From a checkpoint of a small mixture-of-experts model trained on Wikipedia: width 192, vocabulary 8192.
Below are experts of layer 4 (counted from 0) of a mixture-of-experts language model. Rows are named router (the router's row for the expert), gate (a neuron's input weights, with its number), up (a neuron's input weights, with its number), down (a neuron's output weights, with its number) and show model dimensions 0-191. Each number is 128 + 32 x the weight over its row's rms, rounded and kept within 0 to 255. Numbers have three digits each.
After each expert's rows: "gets" lists some tokens that make up at least twice as much of what it gets as of all text. This comes from a sample of Wikipedia text that the model never trained on. Tokens count by the router's weight.

# expert 29
router:087093174119071122120069057163116134113158163138117151128179124107102177119176096155115140069171172099131152098122116100116139162095144135140129120134091105079171101163097093181246090125149121099099154111086150101163095163101165125106177139119127201137157115124169106158146179076146111099140177155146147117124107137116056131105151108154146046147094146136081098121079113135123105161140167095154143100097123193139141143105152132186103163149091120143139062166125078108116036157130121176112069108130119130099058121182118083146127100162118135075130170102133119130133119152126126119
gate0:104147120121115139092137125108118141043161076106153114102112122088128159177109080093120155141116172178142155141182121166099171107137153079081174171099135121143161053124123116075130152116138153137108110107184098110159159115083180128103131146153181099104087149132160101157153188135119143160127149143141134059105131142128167132119154214131070098106094096137127141086075137099134098180074124129204112095118122120149138127057151146117062157165061119133119117149142110144103155100118125058119116188096077064135150128201112089146105160111106179177177172096147156119116148167122155164
up0:054171102124115113103142109095103143108087135087098174106133066148150133097138142095120149181168138102122134079090156117131098141090140159164137146149118145130126145137131157097123180072132081105103105154066090145146206120133153125146153160162122085081176139114071141169156121085177150057129140146170144178152178110164127145149158147103175134121131123162054157064156124129085113106084167186174180132170121083082116150104181190096118151129073099107151150148140130162125158142177157160149074134132146095164119098156139072153090191098158160096180104128149166106155082155143108184
down0:121126092117151125144116164155097137142079133100096090138110146144123123103167138182112119146144063120109105183093109117213067148130100174201119114192091104133094155077166149164125086107079127162138077147175151139096092151130116101131129139087069160143127120092090201123144123165067150036096115179096123163093121098109112077111131102151171162135154149047095166148180107116121176079185162149061144105135138082135108132150151121127138093061150175084154149110077151135180130153149148113104158106128118157131062069127114162108157102090111130102096121127115163112133112117119097089
gate1:115211085147122125116153122135098109135109061148116129065103078083132114129125125139076160150120113187113083097164100166076140082127126132091130108153065134107114129109106114120111126123157081149160143116097096152175146134188050157122110150158131121127123136091148103104185128117125070088132161164108108142161190093135122134093125078087120212086060163135123164127126136103127132180125139099142161137172137143127130185119090148144144161114139100139171140137114153104108070075155129098106073164139146104215080149120148145108079111222153163198175108179136172187113126109126133177
up1:094115210129122104125136133153087112154172099143084195200134158159099159135097136124178117132182130106093151095110151094161086135126155121123198157141216106128206169182108152117109134118125141061090081074170106134058126164090129123144147059115116162086150148136120118071088119129117106160134119120111160131109158150179142106153168173165155118155128155129102135101089127165173154137141072144123075151075145126124126094127113124142101107174134126116068126126172147159125207190116097096162119169108109078104125094136113138094101176164140130088187121164096094102192145150159088140
down1:123129128111110122166109119117177114102095182105125165155101153135089118177164098155185078086148143109172196135146116107130158089117138102094164147123108065153101161079130125099107151073084048132125105119111143148156141109131211167159136108090069080123147133072142147100136104118162168081122135098087165112119122143166109115200157165103104046097122144116117122106154092137158131143103113125125065155156174149129088145141138117129090101160091082123191107129147121194125129135154146134164104143118167115101076052128143092185187067094133152115177128190133162149146065191139153092
gets: ",", ")", "),", ";", " and", "\","

# expert 27
router:132097158088103122181147117130105106080144142096062173122098138105108159156126102171062136060138155078106150073141095125090085140110144074109156156149073128107146125132127112129147086144167183126138165128052148108145086115083093169103141109137138160132182118157132092135133144112129097102143130090168111145083170132046155131133142067147119106130090126147104121147109108123096110196153163110121152101194107200137153144143160106163079135141104084127166135161094080110138107093151068229146091111159098160104141132131121090150155102164076116117201094110149117099105087129067068071
gate0:113078138083093129155109171103105113166112141135131095136114061127141134135095095121155119139149091140158082107081088179115091047165101128090153180121149096122129104150148118135142125136060200204173154117092092209136088142126079192109144174127106123129154130096133119127138145095116103128147134118175145123096184127129069139142118157106145093087052106106159147101100101120176147159164128133137089157196112099086117120187099124141158131079140163155137138177161093081110144132194054164109149066074125116120165103169117123129192104157130172114122107132138063156112179143126088078
up0:141120148089139110130116125098198182065154137129097144093089148087118187131095068110102141078109152105129239138141104166119169204156090121122150150159142067118146141153133114052109109115195130131159134148112168149060108095081108158125133132173126131089146122135172109120135126166172093125132150094134135139168088173106160149159109114131172123165112127113100114123155178106111152154113150090189142159052165157032195090159144166074128134164162086101089196123123089068126132113082128147146114148137152156153128125126090101143103133124111094098119147089144156062130091098110122130
down0:136066131110147123116191085146138150135087152156087071121189157119169111146115112125136127099121074166096120137106155136144136104135211148113165150072118106112109100122143126172136103106119050105092053165092193094134102166110105127135163115109175086100139146111125071133127121101090083129132128187118136156113143103134149109142161143087091073108170134082120054126118130143142140151056172066085142099154070126137114076133057141177109107118041147103123151120119072194140071146115109127118188165092112075135143099121146100156156112156102051144113136169112153129118078137089131137
gate1:099127104125127100072104053151114193156143151125129160121128117178101156090103084149100122150157102123109149155177187172178142121110172097141134088116072163150161069094166133121093151143191169147120181058128079107137131155124112175103142149121090140120118120167068170087143142178120103175144142128170140135130154169096121138110137066146120130101183117128155118145130156172143105233133079092142156133115127115135161136117136062083083161179096110121113138130137081099103088151174089082182094126108086114176081089115176162156156112174129081178095127097143148198113163127141150154
up1:159126133062128116117130164106146108142169138127069119151161170116195093135140185136127096139131110143092089142149076126099140159130098183133171112134127112134083137173117093089135084125125090079207091127154082123078140150117146109131115144100090104137094150139159134152156115113142159168153123110152158118053115111125140097094124116183128192092141103128087135182085132145145125069034119100101148105171202173151143129124159118113131093162141095132137186081094063103134158114078142154120116119144152149093122104068165090155149094075077102072155166121162063225172168115114106128
down1:134105168120143150114109160132155128119149151139142099119158152149158144077144145054050149162137114154087104117162133104099130185074095081160152102171149177115128107139124076080091149152144163189185135158110129115150105121141084168075161135134093121128119068220137161123117073167134116125149138117130126140125078163100150177138054163147073099079133121149092019105068125132181123146144133104113164152137135128064118121108098116121148182105169158142121140149193135158161109117169118125149105239152134134180168080139081115144131143125106109160112108116132110118160130186180138152
gets: "an", "ia", "a", "i", "en", "ian"

# expert 21
router:103068157097101139167135132159111093105167161126075170121132118099136143134172105134103101084149168075109126104144097131085120134124159114185201162141110073099136112169131099154148098135195136103062124064105171117135090118093144190122125105130170151139157082129137076189123171094114112105160144124145137129113127107079103175149168098158165108119100168132065081131086077115097094154161160154135159095153153150120132139110149094178121165132078077109120112117087075147136065100141086174150111070139115156093069189123087084160110073141115168088127158089154097074168102112077109071
gate11:105127131093084089120169133099089170137188080071180147119174165118147129105097214124177107134138172094102203184116176165132070085167141137094091105148152137155101096151110098140064110159117141161102169148137154170102110159107145123124191120081178129142148114124172107102158179113104154114164104098105148092147115146134108158145098136105149151159143175219112138093137099161115145098081180136099111071135071114178199157120147151172088185098160080143097143108113093167104089131094122099122165065135154161135172105144092125166137127161146104098099197140148116132117126165153126143
up11:145175122128097131179146120210181122149094110072162103148130171132137108148083102092159123111117078157143144092135130112127109108167128131126091108187086111169132124123143068187079089109112086094115142195106182143150177128206127145116199144155120149122114165134174116180097155106100190101122096142135115121127134097149129127129118124091121105106164140165177193084119125221160104103107167142207161093191108138124110076105116200142112127143187108077110125110145119157074116149061124140119092140108135155165121112141029116134116177142135079097132111133119165114100155119120112085
down11:101105053199092169124157145114189077098109160160143174133117125121067150098098101182220144122157080135134199146095170172068074162128129145134096169142064180135101156158147085121083126129134154165097113145114104132119103200147128058151181146082112176091136147066162145125158110115189137154104107128112099114157108087123161151103134120072134103134116146111150101167116096157121114116123168125106162117090104092138109115177141106152110086119090124113137152128171193144092118093108066114137165079060118117120166158107127141083114137082145125075115137162147146127133203139090144110
gate12:146096126178142150146141130136063145182126207137109157110127083096143180165103138117171145070127139142131105150191107182120084154148048133096175136115153151137088082128129149125154088129202105125122099161099212151136116145118121131121134157069163178067139146126077147132141082153135151094200151104146094121159132146089113136091104152118179161120145093137150079060143149044097163098140122124084210123085143141128107052116139121128121127125104119136104092068151124099190124121099091135096094145154086156099124164136078121118061150137143157123137082122096125123185091166110164128
up12:086138072116147125106110119150149145201124189145149141129100136100153171151130138153108155150136128118121104161125148138077089114159142123142172068118110162039134138176141163097104056126157162089150131126119133149162155102136134135152091112099139113144095178145017143127133066106157073129116065088125076149077128127107094069131099122125142060182143142123152113138153153098170114170142113117114127158117145188198146048121128185146136092209114121133138109100062121137080141125036136125125148174139159159133139176142154130096114073139136153110146136174121095083117100133058136109
down12:148134185116128120149118109198063143187126116135135071107164075062097118147127184160131140083074120117151086135151158104116135212135077085086142144130144107102116128158153146074112087189078122132149159103070161135115084091130160168132158130050138063112157124152169181130134164174082128199105084182131135109144080191110075151115114098123121111125149151169115102124128105142146121160094073095090105110163114132118118124098137202105138158112150173099180086101100093119110073101077101127114116154084069110108103136099147118101118111106134125084126109123117155146134170173082071123
gets: " S", " ", " s", " 3", " 1", " 2"

# expert 2
router:125099142107121129124113104120105069095180115108042150121175111117095123102131105144108110097151162125102190124126095117111107147117157161219150149178112077078134124156160095141149104125184153071057123061097156113138093096105177177098169109178139155183151138123173109160119169082083115112127155121132131136139101128098127143085169104121122072111103161182066111143051100147084120148120139122131140061147149169137114152120150099156076163084126081118130041140079094162106097095131101144134104082099127163086116161142108092172158117120074143140104145085101124124117068119135066077
gate0:135169104108153093092065139143062122148136086101091157130127156178110169130108122128128128171103180165140195072102076122130109203144157095167103120160207092186115087107150136113126091116127130151136158150171163118174144106081081122137066136164141161119122128202149152117185092114115123174188120104113181164112130162125143110102119121096106147064095145162118143129125131139068111194140186112108148144128090105084137112169193225142095174155129111124158108093102124141153094144113144182107081142071090117088145091130110130120127157121145137161093083096130099139097138125100088057
up0:145141100103153104101067124122090107163110135108060178143051173149112107135115113140134153143094171195127155064115100150113097165141179137134099120165204081168119093167171105167066075162121141139144122134165179133123181128110147113162093143185145154158124131163163130079175082104120161186091157096109153154107097164192134120119107135154120117091135172114161173150126130139059135174183159106101116139124091081129156135194168162076111159157124105135143108124101126112174092083087151184170040119112058166119139123132107079110108161154130114158094101137144120135110147105082110108
down0:133088088180102152146148113153092138069121154146131170166118121126159135147132148123125123134111166039128145078126118139174113085111104178091162105145157120093115135097127099105083155103120166137133121101092122099164115072188084088106158106081155155127119151143147139077157079160208149109102163146158100148098097113117149174060088074095074189174170156094128213107110052131156102124107119100173064069144171228143136137176144130065112118131109115178090129108120139074141121180111150113107148114129114113098091144153107116098166125119143140142147126122140107123191080105107147088
gate1:174126127127112164145108119106099146115227121109117161111180095120076089112149136166124148117160138107158158159159107105182112139160114093125125167122110106080182121103158122182154047071122166105153113126098145137144143110068165146154122133135099154144117073166158115113126137144030138157141084114106067168155159132153105105133148120070117160143054169160153126128167092089155103103158135097129132077151100135136103171115149145139018129167098105145180094183123142094098141098151055167117049146102111088154158130154132129134137082099117134131138136090175151133087143172122158053
up1:157086102123111144139117145090094168127122071095109107142209164136054108121111140158118157087108121125166149178092171146052139084164124092121104091142161115111153152110175154117173074176123183119153104153138106165151154149119149096146135135144126120111193124054089119135161113129081132154097162121131084163128156137082160169216168112082126109112146131178143150127173098107129173099115179110127125127223181128109073131102126104136040184138117118119163123159124191113110093085077139167138101172147095166173165122153168159117134124138183126110110119116152129174142175141081142089
down1:107146092089157124157098103140136135127101107135080177165182149141158122079147164129141130197124114140127130140062137126121079080096141134171153123133126109130125180103148192138161138163118163080153130175072110171160080148132133139105100143163092142107144117131090124150116177181138156140142091118099104134132116141159097099176183118077103181153097100128166158174080077072135154111129165126155166169165169132110107147119064123113047130132153117043064184115115124063134117154060180140113111160129114069103170074076164144189100107087143163185086126164151161164142119148140143126
gets: " it", " was", " is", "at", " It", " he"

# expert 13
router:137092125078099121155147122153106092101164131069084127128153102097109137108160098172091142140215127105110144179140109102121084101119169174175130157131096128085120127170129130149173120167172172131096150047097179128125093118133121128124151130146183181156112090135099134130078145117103126093159128169179143140134106093092125188150167126178122096110103142155110113102098099152156118168195149145138157072133130159144129148099127105170163169128060088133154040166060076155147050124132112166161125103132135152107130129128070127214081117170087145076108180099113104081149091106099157093
gate0:115127110180123119070140161127145105163118144183114114127138050109135074121132164106165059201183074073101119176161083127106056192091119158148100162185123177103115124112140171128128142147135110127123087108139122169126163190094134149120116159110171154094083110096076130048103196128110144109115118158184166135166096124057129077130146115111164076174190140105097103081140088101147133129168094177094124087105162141080130116104164092103114087082146104105149128152100110112127079130179126108126143076066163144108092092141109126157178112132118160110124109130150094111149105100110128167
up0:131096170151150087142109163134137081139129108118135101146149027098095083114126163165104146132088114133091126126140149164102103092156102117128150174192128173075148117137144140142100080117120124183147133071145091183124164082126095119192182151129191121106085078145083123117143158165153182147113109104146137075133138077096099149134079167140106056106133135145133097164130124083151128183169145156134084105098129181106117136127183134078110074093151105063114112078135097131118103165106129077102108103133074125149071129077080116135192169173142160119160147120158175118112102060158092190
down0:099109129080178188131175081128149157107103065117121142137107149168112117178132076115126086094144177137106151097092153178160162122125119096073123069131173169098114045111122140068194143143070168139129195133108136139091083155087140137127085145128068149099183122124188104116127148119112033112092104148113096093100165169158096197125085165129142108169099129081149149131125136082084148111110132071117131116183115200116133098130086101165123173173137181133127144147105165113158151067087088117147110141131104130138146120134129152095096132090146091169125146135173129147124181145110075104
gate1:130109131097196137102151159195127125089180100127154121140171075149174056134112076146158147125127169066160100129121183071166092094090181122133115140085174190109077099124122151142152140141144157136170132093085135136101107142120184197148096202102103116133132156153164196082199146088083109069124143106089153135100109169162178125102110101097127138115140112055152145084144135200136179094112176139147140143095139168130100148182117081128081192133137150171139163113127124187119144154164099151138125151107103061114130128148140134123123137154074138145122114148113142170109095162139167098
up1:164122118171108143155127178138134135167146103056054151100128120108115108095126144127152056062123113154177151073105100158108120074138079102107153104120147119127104170134095173061158129210157122065087129166063114147190112100156113095100161109124155113134143136100129088075135109128202122168138141102143113128108128146109139165160156157150073115185134094134139108162151109066112117153068098130129123090139130127085169104091133140135127122159095144062150090100154167144139119098115125076062099119144154134142152084137134136125170150214213108141127134158144062126145119128044105099
down1:139094129127108121121127077083121100097133103155156161125116124113134144165153153176166070135152126156159146119120144072110171157169148086126133153125152106086137179157143143158112153148141151162100143088061099085087099099138188150152191080165129109099142096138155111118102169142166078105088051113161157133108111124123080113196119097151114142112204073102134154116075117084066177158112110112124129105142124159110045158027110124138135134120148081073126116130108158155160094063139083087044112163117130123173193131097098149098116182134146097123125122098153133110201110139098129159
gets: "|", "-", "=", ":", " The", " John"

# expert 15
router:093075161091151163162154104161116125121148153105099196090150071126127146141102118153124130138152149128119190136224090198087112162126120115176144128153081149089141053208098113160136106116171157119106125078128153093128131105102126119095141084148136186116127123114086069151104153130126127101165132131187066188119140184062161137118137110157135100129129121105095118106119137138119081167129124187184175080140145172156216137087153105156127141103128119079082123171045131103095149111114119160153153087156091123118135105129109100138126097190103131091130161106155110122117126057060103133
gate11:110138078144153150119154129164151090118146166108111166051169184168185149178094087152121116127168184124144108102101159096129116139150102150072095102124112071143105103197039108137085159124127125171126154086148119123135128139166098052180156150212145153127130100060122099098195125068075130114113101066113059118146116179144104149129109101087133177192140179163118114073128137183182101150120146081168128119153151115104142113144160087110120125079133117111118118156148141141099120093134155162137151183159120141072078113136096130171080123105079130085129108145159141141115136145089163138
up11:138079085160154135153151078188193104166142092132102130117178140154181141122109086141086132089146145121148100160122142156167143134158096095110085156117115172143086182155067070097151134140123168137153192079137051130186092136168133074088164151162116210150175079108152088109201087112067068153142104086104116116155188129125120114090116139055144138127142143137137090116089173222119051176069125113142124148098138121111132125130171111123147135117134113147122163167136140152113159090160115144132136160155121093139145147123102157172098112161113132128134133148190158130083116116102165094
down11:148169139122097133149113149122126196105052102131120107170173094048088112148142137191128124088123120156121135161123188189079112130125114149145096174121155135102150102120181140129132080127083136118095120137090159090114165146134123118095135180114144104144126081183076105129133103128163117100107115123131093113100090131099129106152182115134137124154142072122183145159199086184164072060120113121064109145130056063132143095143115134123081076124185163133143143168124088149196099208133120117142133093129108116132122126157124090064169146171161143172176098199137174153147117079139079118
gate12:121152140113186112115120140118126086139124151062084139102120119187050129115157124169157097165133112159150174131144169126137161113115136119156157107132104092099142136197087140148142103185114133128062177128162117113127162209102124118123135117119067217113136068142126140128180127138129188100114112148159091105146135130090098137123131158177143156191110117168097112099145099163094137090098099134170205163114144179150204149056154121160162126135134133150124142119147118114116141179101159145150188107166051166114169120174114101138181155140118143170113067068109146115126110097222158135
up12:102119119119167114091142174150127108137139197094100116086122112164114095092145076148136141121136149158101114131019143152171121099142092094175150166084082147123155113145178094170154089155123113187135202135101120132093123127149135146116121091168066157131135082118154105136147112139200106115131115175130176077162129149113148133150153115105071137165139157137117093154148075127162146090109028127156188139127184106192171131100147158132144151164130105112179140208168131142199180103108142173173144105138134111141105105127177092111129176124162139112106091112140150098175055082138129170
down12:150083122132108132110127161104060151134114143158107117166147124181120137157122147145181194156104090151177133121097167082056148130123075122187109117115105084132112097098075176149084147104161122155117181100159097138115153107118099105168123122050116115127162062120087120115106149172157113143158154146143071133115044131101080143151098101144153081113137176129131144169130126219116091094119040138171033143136119118180135112147117117145123099108148135103125126084152120104167090134089137111087166116207163123150133119132101098151112129114117139091058160205123125080142124177156155090
gets: " by", "s", "es", "or", "ers", "o"

# expert 19
router:083110158061140158147118084149135130106131110114117140118181122110096134152151141173096059059130132112146142143188095133090115141138195170154122163140052128068120107165120055131139120143159165074073155059084197092126069113114106132119168139150176118127119102146206126135070150081078059102153128095135090126173141078101168141168145087166122070152138122103109093113115085105142134144157126097142154106143125140148160134045150096179122188098135089114105124096116077122106090100109112106106072076171131125115103172138102134133142108183123159102119126122139088122182099171114103134
gate0:170119196058094100126127110153100108084157065153115085049094119137092173077104134131153156062121095173147117117132133155095155131165175099212076071128145103115106134110103109155116070136106106169171161063084150143152099115229168154140151132135091108149102154156137075101150152122077119122166130095141103137144134145106127139133108186145158129128151089063122110084135061114208077148176178158149085140170126149148144139112131105130157096113203130149123090140165144121076125066107143160147119118099136116163139143116164118134106122149123114126118193116141079094144177114127111133
up0:213140177166116095103109146104138131127097086105099155175143088163072145085156087097079136148088080127165148175126092106107125078167156200168110132113087082157109142132165142165092144108141121187228126094115163135124096165130133105165129122095132179098095152094147133162163098160050057136199157075145151142160100157137134146126185146104132154091111110116123099077114128146158093168112148115163130156117117140127128099121137083147146142089125099155197107102142170105168059044101173138097104114158158087120107153133138158102116140128148124162118082143111117108104147113108102048
down0:064109116166075097142089124096127132117090154122124130118094100151170112117155148055143124156148140109084081129161144175127072161108101156076147138132090139122157142139166110073069229099167203130142148083111123123148088151092095125135114136114145133137098102090093147141121128177130139132208123138168143154171197114114127137116148111136127164163127180141127118105145206180087122153112119148128146108047128135117108194134127173082157154097098139106110148155101112084149097182146133127132110126157188095158160143194135103065117132168088216178090112147121159169125068158156153117
gate1:103127121100115127135098099092136116096088145122166104119174151103103117103163118083133176111112118144129130156106133139120116123069145115063102144171129177119181118152157011109171151127063116118134137142107099126109070143096088101151159104112168154104137139128149166114110131127133044103132162110192136190125162144135138133095046160110147147123146152186073126074179130128186182164157080121125118098133161152138133188192122116133111089094169120125153143158089158090148110041133121107143132069152135129155146130077157100118114097194111100121098126111057034147143081110128168132
up1:118167171161176162128117150135080118110124144105121128163139099131149123159129123078120112142169197127136100150153186109114190134152094131146137127071132114151101193096089150183077121140149140131121146100110102069121187110144101159114090166124094150166134129145111219122214120124136117136153058154079118113098145072103124083100192065091129097132157155158152151134139082085108134049081170141147159156116042077163137139125123153204169133142167122153104144135120095104147123188147136167130095139103177140107144144148114129093163122064101137111145163145149189152125183094136103188
down1:128192131105135096093151070109154131142117158137132151108125128103116125192119119146100141126129082147095191121114053086109130135097098102188164139075154119145152179125142191125125142120096107111043106145155149132088099095133168117079082126105132077134060113053167154132161085147134141087097191151162157133140127129181098148147123132108151084088132094048159121187133131144149059111123076102095115142142155091081114097119159121077108137141097159095139143154193105185152124132066149122123144107074062173112090169111084121094125152127137097174150111119183142102135116167180111186
gets: " for", " in", " with", " of", " from", " on"

# expert 17
router:131109135124109160136153157149122148120152135113121136097150094084088126146138129192101134135132115106126165131139117151124128176134134135158170146154099113087097132174083064130137127211129129125055119107109151066149088110092124157123203107136165138130171090139201131144099113104066088113160125158105150118110179149111088118112165133206141054129073130117059073100093108108104117246144174136166142111120136108135127142104148098161093146116097115119143092179117136171148071148134098153200043067124114162080137189139077113155066115122121106109135126078154101084144151140134116102
gate0:136091192129135086162112174137124098165132112088107132118112128106178102202132101157152150137103118149211128128158136098116149137145173082054127101135069079116142089126126114145136119120147094078117091107113129066093113118120076095171141079111119101157147100118140175157102080104151120148075151128086092099097132104130097129089140139142146129188144134157146208179150123124104069105133127148144092156101103072137121139098148084110124130180140125175111116225093175173129123068088132119069198104153124063124179104146166115077138119151114116049149163168164121131109171117098139187
up0:155132188118148069115089164135132155096140108136119105129159117128107086186120101137139173199160160151166127097147136067127109133132140079034093102165058107113185097129102147130140137127099159115154158119123115105102122130100052113163052073077182135112190186079090146094110126094129153135133104157175117124119138114174162177107152115137115138156160118194138180149163167125120128123165136123128127092133067147153191138140140102092114156204160169165145134142102159089156197111077075187149145125154105076124148114118131162105148126088097119098115142134105128169129122137148167216
down0:109081099131122157174171120101114158169123158153168102121104106175108186149152159123091145110137052109138106121076094151137172124131074221182109139120145155155092147151093126130174128117135084130117115125092054127095142112109172170175152136149058127139139113145156120150119195136082107092123110124069123165120074123137119091197139142145124166110122120134108155134115056138146094141118085105082175095117150143089137176121139087197117088091081110145170096184141095117123112100107139108138123139183184169080149152134093093102151125155158136124208113151158141180073104195138159066
gate1:071088104162161138126149185146112123148091143134180102104112149142116140176167134145186166100162105141079089135091101180113151122082145042173117086143171126112144120135126144133157128148145139106133154107083116139135135118134148174142241093190173100117062146154164132078106147121133078165129121100084127144131105106147136203108165146138162055113130062131071118125064093086078195135108129103113175090183118118073166130137153161159118141128124109083078060112138132120135130134132123156165103142079155117122103112114141130100069099102085059134129164147162084137121140169176126107
up1:131132153163101105132137138179122117105176156111133125114094136146209117132132146139081135122156144154120117130088104165082135119087153140141127119109149146136173152148095100131123092100186158153109124130084110109164094114090079115153148132093122069108112148094138141110126063115152116157162093151210109190136125126121161197167163141176116117074114103106063115159160120114116136118105119101166077081142135092063218108120134078139193127102104102163144098143204142123144166160147123137176116069085141143104082168119147185085085125126042177198125088102141080099166102171096186125
down1:076090056164113098108123173140129192074120124087155168098098156166128080162144160141076166111123064181128145126083096148071168117099154068144082135101129127102160131139086123146204159137132132135087114135115095150191107113111123144147173120167127033105063108118144153103089153134150068146127108126137107169121105079143140172115172155140158068089135116140126126114116102102099201095137140069176131114116127081106160164150162127164129129152133097167110095143124133083123124085085152113164107134037116161200134083127118116114092083129096076159163118152111101117120138176173125166
gets: " the", " to", " of", " a", " The", "'s"

# expert 23
router:118092154121110197168158136164113130106150100109122181179181159136076104147163155106047144137128144079127104138155106088072101125108174125198110166155105107090121129095094070144183091153169150138143137045096158088144056114105180145151173101181124147128109110101156051172151121061090115127134112177158151144161101124116100156149185119149118095145127160194123116045100086137153128137139144115196144069152147123139165140100120141143139138136129130070137056128084094133109117098105112205139079124105121118117107147167126100113148113115114129107132162086170068109138096157140120100
gate0:127101184163142146145142093170138135059083141112177175092183095068088126137155099210114137111135153089158197196199170123138176132149191175164094141220077178138102114120155147113152101132119113118081084120135120112131100082095172134153132120196112097080146092139197110093169087083088168120171121153157179145178125103122122131113130097111135165118077175032107138112114136118161141111150124130126151138062172158138091116100151119100119165135082113153141102119105125133126136140126113137145155124140085182094164089173109119112168099141165122129094081148155134154140102147145132133
up0:114078143159138055153117162119100129138160113147125085128064100198129129101132097097099084218111145085111114127184166181139110130113166120104090125146201146135151117135131088182172132091081127131131182130095128177201089146153131169204154128121128101146113124118138108073137164105113089055107152108098128139063123144154138111153073173139159104123100121078095140086179166113109069167164123108127193149159115141109139162106110091136163065171158098095097108137100088131119153071138132118162077161135104119110196072058111156130135139145129143142110128117113143173172101154125166093
down0:106121114124145073130156109195104142124121107101085131138061133148117113074152135099137121172107136046138136102175206165092102153103190093108086094163152127092143109114078109160180142130140186104109189097104171148129139106163173165200199127093124157145086113080151107102153181130100116152150088146108123105131153106162177137136132179124139127114122156076068138067164155132108098129110126073100209183164123108116081126111117106179181101146148067112118107097138153137132165066129138159159071168111148180121172125090097127130158135184121168136101117100102122160166112099105112149
gate1:169132112194081100149089117113145085157113124138136110162171176077139072168160105121161161127125114150147139084121068122137119077119216158147161152153129118130134070155122124139144080066089117088129136116100185141174125091085151131147171159139148137120182120136133139103153081081181160094148067088116112058120130061129085098137089106123084157138160128118179138136121104111141133110104093183125101160168106089087159122145132164099099168113146045127061125077099132141092158141157135171123059132137160176174106177170115154174110044110152119121102140135148117098180099148175116140
up1:095087122092190058143133111140120114140155134098144073174143164106083145120132154155078126130089109103122166099133125150161112094156145167137202128144188108170102194093116162135146106207106085161150125125182128125108129122131120113101136086101113075062104106121116139158130179106132102090153114109096145134110190149096132165085118081098131175127086165080088239132122118129130133074120140093088111118155133141126134090104148076097136122123114155075161110074123202141118113127145101157157109153101159133073153164108115152145087181111170087085182128147052142120169109173131180182
down1:090134162146132061094097082174146153094106144126157136126167146151109138138152184150127154104102092096141130122122184114124102184158138137116183160122093116147066137132127203141139084186081106111147141161138148152125091154162134118161097100132120083133080072078147156170132129133140118180073140128148173109132148147116151152124176166144106161106112134027084191119108159152138138102073115087099067084166142145135129134097148141120107112137128136046166063125114197195092145072119131166121088212083128110104119089145139077155060208128121119087153141126132148120129122156159113126
gets: " and", " as", " that", " or", " but", " with"

# expert 9
router:147107183101114124164131097143111083078162142120052164115162107096100136158168114116089119058162160109104129130113104153091102162109159155193190149137099084084139112166096122116158090150171157076073171073093148088107115129081130156101160079144175147164171108128167089171112178076100096091154155110163134135122090112103118173139138107147137074122094136142103096118074087122099122144155165158133174081141165175120144168087136080170125187140099075091132100126089059185134080127155122169109083099146117137099091181125081110165110110134092143088131169101129101080154110138095085111
gate0:169100132095191099092113166156090069192106133144148098069146158133086130110145129081124175103157123087105145133130078132156121137078138170147112095113127130149107167091103116106164169125152164136167115111123147122105088115186091147136108106157146133097193183127122109097119119085141091102052190168116159102110182130106113203113166147100117146151154077112133126073090093115138080155128091114199099111143138141167130135125113062134137150104127118080139107108142065183188155117181127099136157072094113122146150131099161111082140076173127123100152157142164241130127151174090081155
up0:111141138182109153118123094103116108054136137133144171181186118102127083124120082055084090052152173131185086162166165171105107142167181118052145134133109130178062128130119137104143093139161121138087150187125149179227135117123116137143095121100147067118129149170106138123131101145131076152134132132117148155081104141089122115070171090152156148119121071131171139132132120145155091116190130126161088114101063139092145155080136118112160075078128154195107149161167125138124167108116118110106075118169070167088158101165137169145126124070109161164100141157116100176129155095110163133
down0:068141078125126068118113091129141149126088125089199149049177091068148110126088102078153152112178164152138103118161103141117146126121079122159144141097180156095138179135136164120162131110092123172180139155112117123184188131113125166171105135159190124147144125124108072148110084084158109115060063145184114079124181160102115147076091137148202110137194109149102114118170154096136114146089102134151100150163105176177159145191162126069095158129119179116111122120093121112160156153094130110086105142157151115107161138151106122159183136130168174130099165180097114161128138153088165076
gate1:185170110135156108056143143124139164070191119099107155148171157076170092169118120119113163095119159151108168096123169093122086131089115090120101084169067099100155126157180160129161052125095139107105139222114101072117131125105156094107100153116108150121120111133087136164175076134127087102105171137099108142117084147138175128108071100162069152141119113170122197074129109087113136099153158156164101139123099105103106137165187149102100136088143145156087119109135188149079120136124148152111067114174063114132172141032129123128106067075131099132135108142162137108158112139088095124
up1:161138117108092118169173153123136141125068087105086113162036190150112125106102106169126141107109105152146136075139072142094148127205121172079091140142177099086135070086134159171096147155127080072123147053120127097104148096099056095118163090129131136124124165094136138096145099179126167131156122199188130066128152190107091196078135099107177169126153139145133109099174159112121096180099123068070151101123096122115154106118127150191099158142135083106100123135120140075129132077173099142156090143151120112103101137128149153152137133182157141118051102096145113149155109135124148150
down1:136134144136132148127125173138077107102113160115138150092070054116105107125169101166135087148084139112142112127182106115084100137102038171135113114121122173080082092076153161129131144087121155101081187086192123156122110073080100086099098136157116179128145130130172118138140162184144103093132092214151180104127104144124117137096091120136122162059148155102144126173139175185121152091102146082105125165166172150058127117178138141168193153174133101102130096128134183061051122093154120131121100155114161145137114139119154133138158161122123102077137119139120145186076159109170175097
gets: " ", " R", " H", " re", " r", " C"